config.yaml
num_hidden_layers: 14
hidden_size: 128
n_experts: 4
experts_per_token: 1
d_expert: 176
d_shared_expert: 0
hidden_act: "swiglu"
moe_layers: [0, 1, 2, 3, 4, 5, 6, 7, 8, 9, 10, 11, 12, 13]
router_score: "softmax"
normalize_top_k: false
routed_scale: 2.0
balance_loss: 0.018
balance_bias: false
init_std_router: 0.00781
lr_router: 0.00186
vocab_size: 8192
norm: "rmsnorm"
norm_eps: 1e-05
tie_word_embeddings: false
optimizer: "muon_variant"
learning_rate: 0.0035
beta1: 0.9
batch_tokens: [16384, 32768, 65536]
max_seq_len: 1024
train_tokens: 219700000
max_steps: 5888
dataset: "wikipedia_en"
Below are experts of layer 2 (counted from 0) of a mixture-of-experts language model. Rows are named router (the router's row for the expert), gate (a neuron's input weights, with its number), up (a neuron's input weights, with its number) and show model dimensions 0-127. Each number is 500 + 50 x the weight over its row's rms, rounded and kept within 0 to 999. Numbers have three digits each.
Before each expert's rows: "gets" lists some tokens that make up at least twice as much of what it gets as of all text. This comes from a sample of Wikipedia text that the model never trained on. Tokens count by the router's weight.

# expert 0
gets: " the", ",", ".", "=", " |", " of"
router:512556499412567593409471517536474444657527469518516453614478509404438544438523446524483471519556452472561536445515564551503565547416487535532530516388465464559537594513578476410563512488456512528467519508454500558449594512491556475539502472474537534538482465500555448463482431546500567580526589499434513497479515545546464493436494456493558458423490526459463378558513458454459522566489
gate0:545486555497518403574432495482613551481463469498452492509505438501482467446461424498485544531545534559528487518454447513478498524474513509426553525551447477440480619483517516489576496571560470571610586490443631527440506435514553515546495463405589440434536498510472451471482514388572502493490492566497549485469548536492572616512529468449529486520538600483569538402408424500490469549485
up0:503554540533573446541579528501603487450466467483627494590497524568557444563539486439488534537465539542425554393637502451489514454515486480498443525512530459519474413581423492560463461502477486525420588566539521580510473522507412426425560490418554549512488477547407450485399491420481519431513501558572537487546510470517464527455570505579504458431451534515481470526519526532464456536544
gate1:541477540553454515541508512456463466423487571515464492563580525520465431581481487532533550529470467549496481565423446534531547501460496608551529520514520358450553555495522513447516457351587510460515418461472514519517579561493400504450525562509416434468395536467434513578510533458547558556516590483509549435412528506537585414470488509575477542475556498546499431550489487501592523489493
up1:373448464476522534476516456401535570423479451607531563449434524569556531501527503466537572520469679515527523424526531425541442526480517436495519589497558509492466453534477579445422507544486513545477550516435493423467492502434512474537550496465507455511499476503602454549453564544488448560423409493484614518551558461601530457480494424458546512542495481500542457525521491525427524429495
gate2:499464499515478458461450425550563532425466549419441445479528506505495492500546547454580398511507581512472499475488546496571552513419480592436524533564486487430482580452570525448514533506505521552452570621483363600497449554536490443444459473407544543513546511500490495530428366496496440526538507485554559385461445469477409473519531473485460474561543526524443512520448502461527534394555
up2:446543493498510465385567411526520448561498493463554507581390444476457425540510456538503504543561434516508465516530477507511507440475495533553446505526540448536451547430566446519485537545477510520491511506525611534425657569524559531435448567517475524433445460469557524533513521483471618520460542458568513497445555503402573556519459520524549570513525474521591499408411457568444554529422
gate3:544499526580464497563495449489540472446561472518445490516554492561554573439472512487411463472523584480443482518408473465560441488525488482448430460547605430456418561444538490571516575478588564491454483423475403462478482629572545530546592508389476549471466507522533437452529514431490464529476488515496574513406514538459442504503546497530438588510501429365431458496487460507446526499519
up3:459501506550519590505429495386496515429447497520490557553501508511466519428527486516526409508715461543431461536458447505500483448472437529447396409453553490468463523394457494528520481440525460575528500520452432555469519496521474525543504575468517488567472531519468529486463513511573487492453522481486457585466508450448429428587491543567501476448464463551530343495522547497445452442562
gate4:535425511468498586493565492547552399438492539433551517479428523510485429529481529551511435440499583458472515520438489621467502501496388526441493429538509482483469381525565594473500552507484521462527475527482461411492521575526514452413481481449423538449526515582397523485426470500557535469493432389502535439430519441462475465579505429602487523506464426504474469563438447449542470426463
up4:519438446528514586394486555496602463513554478551534504451494448410549553456526566562490444504486525565482516488521498472409535567595480481545503577516506550527485408403462513463540337534540481402615438536552510481480568494458592469431478512432489482468512463503486448504543459449489503447429495492474479408507508518491416487513423443575447514407506508475453529527456564477507407456483
gate5:565522481451473464532535444425538565559485480578436535601515638493550459444506543464511532562477428463495486515535503525486476448511513466504551496491510556482410527511519453534575576493497579484410461564467434525531484483488610383535470494584516511437581470565432537506557523521492518512508415554446448451524548544545494569501511526544364467483489461437528465432525498526633392556514
up5:573506498466453528577533523412456468396532469508480504547456565514598500470497546425419495402591487446456481498422509494488453429473538433504448496483523512533499485514556531508481632503511496468535475463451501520471489573458486569530458511515471504560558500391415479585404460482475410533572564563521495502410410551513490591548517541524591511442537529532439513550583424506577508413547
gate6:528469503571551461545487485513527568469555539470396486465549572554446478476533491547464421539550527469423480488505538580555512487532543560554509594526461413506545541408461463519457427403566483528534446622502470565488512571397470481500527602460418502463499496574545525552546517512446452578515534504523457459475441498577541560570443481535469464550595455462478411547580509451553396485514
up6:551502517406619480481459477520502420520482454570521503430519500486473410543589580516527507541376484544507525424480517560449488593503494513565467397543506410518484469475483623537505609504540603533403475543542569513466475483503525405528525458530511619540535516487479489486458564547442572455504471490401522569487529463532523523489511401488587528484501524477582498460536496519494467597471

# expert 3
gets: "-", " in", " to", " on", "'", " at"
router:423485479545465496468561520509498556477475556456499558488449546534560498482515417560458606515448487543489460481546571442434461566492470393451524509508583574556459493539570555528530492583557608563472522532524585491485479487568554489477541555437450480500483537493572406557535603470450461494424468421543551488499547456462473590514561448420426451552529572415585461424420515521516521509449
gate0:594511522501397514514433436584453513394421504526455386399545491509499467498470497479469547517474567457593501542422524523452524491447515462467476461430477436448529517500505548552565556458533520460537555467564516551534450612497479474482517415583510543540469557474428544501380459513484491543495445461503574339471417524453441588529461480501524444466533438552513511455538515516545461434474
up0:431478465464531477488476490421544489548453551488589544484481506456548450526502457493488561464477388534380465448482527486504409512551525468576470497575428532494458496515535445511541536378515511429514448623404533558443583438428417535562456469545481504424516478539531521604610471516559406563479446492488447522437485524549513465570538447479445454499568553472438498488535582556515526452501
gate1:608499455594488403534405619422518567507451505541589491533506498562564474499572418549525533523564470501507488656453507525588532522474417554428495458486502399540477429460468465505430540539441495526495519466538518585489501557460495493532533523557528579449463489491552451553527527444470457471540509544515485572574469490496491530550568536484582435460463526482379514491523553510550404520447
up1:493486491402576518534550572591554509429379450488500545497490450448475485538606553511491433481519444493475557404486496392528483537417579439469548515464489544487518475475567541496456515487514485446500458499445462503502503538480507445502540551421452443405449493478435488476429572467590462539412528597507493483438490575533593418557454454588430482487516438577579502574524527526523592489486
gate2:457452435547452519462582551513518542572568577464525590486444449512586516463532504538501531445505579545537494513457513489578518500562460576560603462427499545397462513546379456486538547541486574526514449518523500478438476477440459481495471592427581504574562483498412464540547549509582522382509421479540498516561433421438536561545503499491488472493575378549476500439512481498440549502502
up2:490403549403526491549498508469544491517457489529506486528537509492471538615477539479536578510531490575573468523550575554429461542522519530479485460554453396567535436624597533414493439614535572486489561497443373541554461510526552582424468519549479515460464476508471515525459551525483599512420543522436497541494483552484460481482525539478538514513402547511426460530473545473493472385600
gate3:513417469545550546508431508479506495486426446447428499423442500462496556488443432560480624443549482542505545467470406519493490479463555542440481473553462565456540529559425569491471429473556529487532489489597367496486507471562454557433522468493441503437429508443517529440456493467490486443626432455470439562493413508542474493503510507442424569470479528536497533552663446558509456536462
up3:446474458548439533489448516509432554516552507495477587507514551508421427578480456499487503511504463458573414521529615546442533422485502478470485555460498530512491480519461489535501476576498497479527508557475557548517621464490529508485419442411603458523428553514493485515493352403586468478419541504591540568514495465564471427489563475536560478592553432487612594561553458518447479506518
gate4:500456435552397491591472552525426372439536488494463526472501546566523442589568501488490464485589566485500541565482493551426485457524502594430435431511497553532459533430575503479434528474465502504500497572553411431536524520587449426389517457530510545510562485534521496529558470497482556461461477543503455591542578418608586509543457494495446524501432556626494535485446493521488479488510
up4:504497512441482419490483503501467507557423453400507537523546506408513607453474458477600655424573480480411530606488504493479466468551496437525476460578503567584523525420488542462531466524580478487490437481451524480547413446579558552569514457493525474550533540529425524429521525435558522461444423546506550549537420511529556519502509530489487448431446522538379499484533501429539457575517
gate5:522481457564530466462524589559448516520674487528561443579569524419504563554425497491444496486559528596426615553591540518433525472478497494505479464408558448490421460520491494470444598435477513472541486574512510478572522474475536446379403426481577530413476521538490519461537505473484492534540502510480547472458507551484478516474526480622514472479544489495464543481497484506380454516444
up5:503554478551457504495453464505514450473453502520459421441493569560530463527373466518513575581504634582547442597515549473632525502472458573494412529547406421535578472476490428563532465607568491507523474452446450526542424453612519552523524515598482565555547457517501581563526513477518547498454504502536426472496457494493438519506477464438472427496527503504529479574565496543539463546523
gate6:519609557558491522571437517537513514456482448583438479472546520510508480450451402483448593586479505558510510509456502545512472522521400427550470503447472438559582477461522471419555497509530545595488479359507536476518467551468527377541506525385539518452493574523443491491442455501549526524453482417579416486462455561511409504465549443474472481504493546588544532477444546397521522518423
up6:441495449447525519419484519456459492551463597468517462428528553511508519498453562594539480464534477488431541600450499500507526541528585562472491533561517496409460544493504613533403525489441472477487502612461499409494516474511485557510512553503470469499520463568509481515577426495472369472482559652488583495518535411527549488481431607528472497391486470515394523516543458563561484448486

# expert 1
gets: "s", "e", "ing", "d", "ed", "y"
router:450507517506421429490460496517509571452507427479494549459614417516500490578515602370447534532467562483550503525411430635524533450559544537534442556562400495421517424451450545440523486447504524449540555442546448465566486534511485500520540526576554515560544580496436624464502474508493480443504496453490511447514426530519544431500469547502570560507531451549527475524567460549496456561569
gate0:471522557427582471618562448450563454480440524437462526532475363495575566455521447380393527463517417512507535476548483574483449491502493419490546508445448465470539467478463585376553540449504451510539478434448413451474561519449468521516468421545461545545451485543473528462489493594460592525508551547511552495554517525481470491511601486494525557487495585477467495493540537418508567561471
up0:492523421565452516599589435513541487498508412422433553549517461462465464446515517445492579555564417505453468571507452506485432409443568484519493541493514469402473459485576508436465546525534508553553418495426566429492629506530531517486522535511504546521463635485505635590473504588529451503463585482541545551509500528409502459589513557559452514482491461545487538456507512503452500511468
gate1:548549413509445484497527485488578527492487522488555545557544554489483514511547448475529488564519489437533482458386491453436477450557429576392544589345511519614507392532459443512443537476438449509453535526504505581510517553501545507518488429528459555522495519521589400413582465511482369613509522501511508437499467544462475534544457534500462512550498421555464457519455518501507599490457
up1:441566538439492458488427529500566544440524469503556522431500530457571542521315520467459519515393471528478432440462423516535447461476494462462522484512428441542544444496585449421461517471451456520481486516464384568577456468494483550539474473603449495414494476517494534462474465476427523526576417462454530486399479534492484555453494488469484474575481534554516469537524513457602406614513
gate2:575547622589550474488455564498497472517522463528463563424543579475434523501432520489433447561493493472511504452578442508443525377402449475512483461520523473432448532589520549435450431500552408473476575454482504556555513431474467510481512516482535567465454501433476474483445434463522497487509499539476514599537484576531525493537495429454421523491420529464527446546488513464329551593566
up2:497546485460401476566435450472399529548487517404542452576510522550549585570570423459576579514424463524541484470596527481475533514560510502518417478448416450579493472469525497519608494425433577481520467568497476477474426478532583586492516527511468543579593526512548603493505555441450493426516518494437448450533501526513474457549517550537598527546609521513497461549505482554550460464525
gate3:535593490478460336483514439492627401472595458503471462447536537479552572472464545510474531494460482573504545471475594529538527406469555493541509552588516473486585491521487519514560502563449525518458546426475507428514532536540483508582537584417453525461550549564569421456517488578541526519515413452481509490506568523513484575532514444491563490525651544507549503413478459505539542524507
up3:591591439489564409486478537472532464490514421479441492433461590531549529472451550504407473502487421578507539458532549545437531428422587531487579489578530460467529540537559546550585469522520454518469496471551582518488500477544537427537507599447477468528535575548610495522550525504460529460476473522474521514426487523529537581517499419426542513436661570423487413483532481477524452471494
gate4:531557547554538474521520397590491483456543637536484536499518525429467479587429510443479487521436507645487531507583506565467514500418524489445487594520569559432491516463485446411518619513484482438469497483513423547467546451504446549420570499385476535470579547581530517464455538520403459434493480537489487491525492499558497550449506534540532470529550470515490392428488539474565515581517
up4:414533566562575586480421463503470513603525495531486499539567465511498453401448546494449478492431549556502431552418618480527526583638442437597464485520564566561451525536473475461400437441523530546443461474511378453451485472577496503482474480488589515535513576488512482523539524473554511426553524499465500539455485478491523375497506572541519455483428467588539512488468513494479498449499
gate5:462501497478482400506498474531512423448472559530418545532464455430575493498501488528510533481462534581547631588545461395485511545473553554594439502557475462478496575495494425506440506502498541514426523531550520436613448615424487524467442481389422483479472476420417539533521455407442528495499470496506551528551487401474489477393549468534516487560565592454546512447504482474520488451444
up5:581494504527516411528519513532543465452437447541465567542456461492531504448603470491491507467488580522465555596535445398499529495393490565563498449521498482495462464449495490484330570477530463511381522554544505582528433495425407524493394463436482515401532397465448503498504435397521506504501535510574581499577506459517471497462539529521588455471538530462503461486483449507550458436464
gate6:503479449495500533573451423498384479457489496411407573576569568549448548481577542514499404443531496465585478406395541487571422439543492491405505498492450566510493474547511519475526444454478584517531519470508425555586468479448453586482448501481544519503420531484408476425479490488614440505431524547541562522424446489472532510500495456515478428473472509461628458485517540511514501445456
up6:520557516455514500392545453506571493490522567471548629532491548521497518489526447512496480457486555458594469415485517405505493500428484457553530494471572492512572496500398572585546362547531450446577480565503449480427539518521482541600477488558484466531426463533432525441445492488441541433477431571474543574497480473503557597571519499524557422473477452548413564478583493561531514563475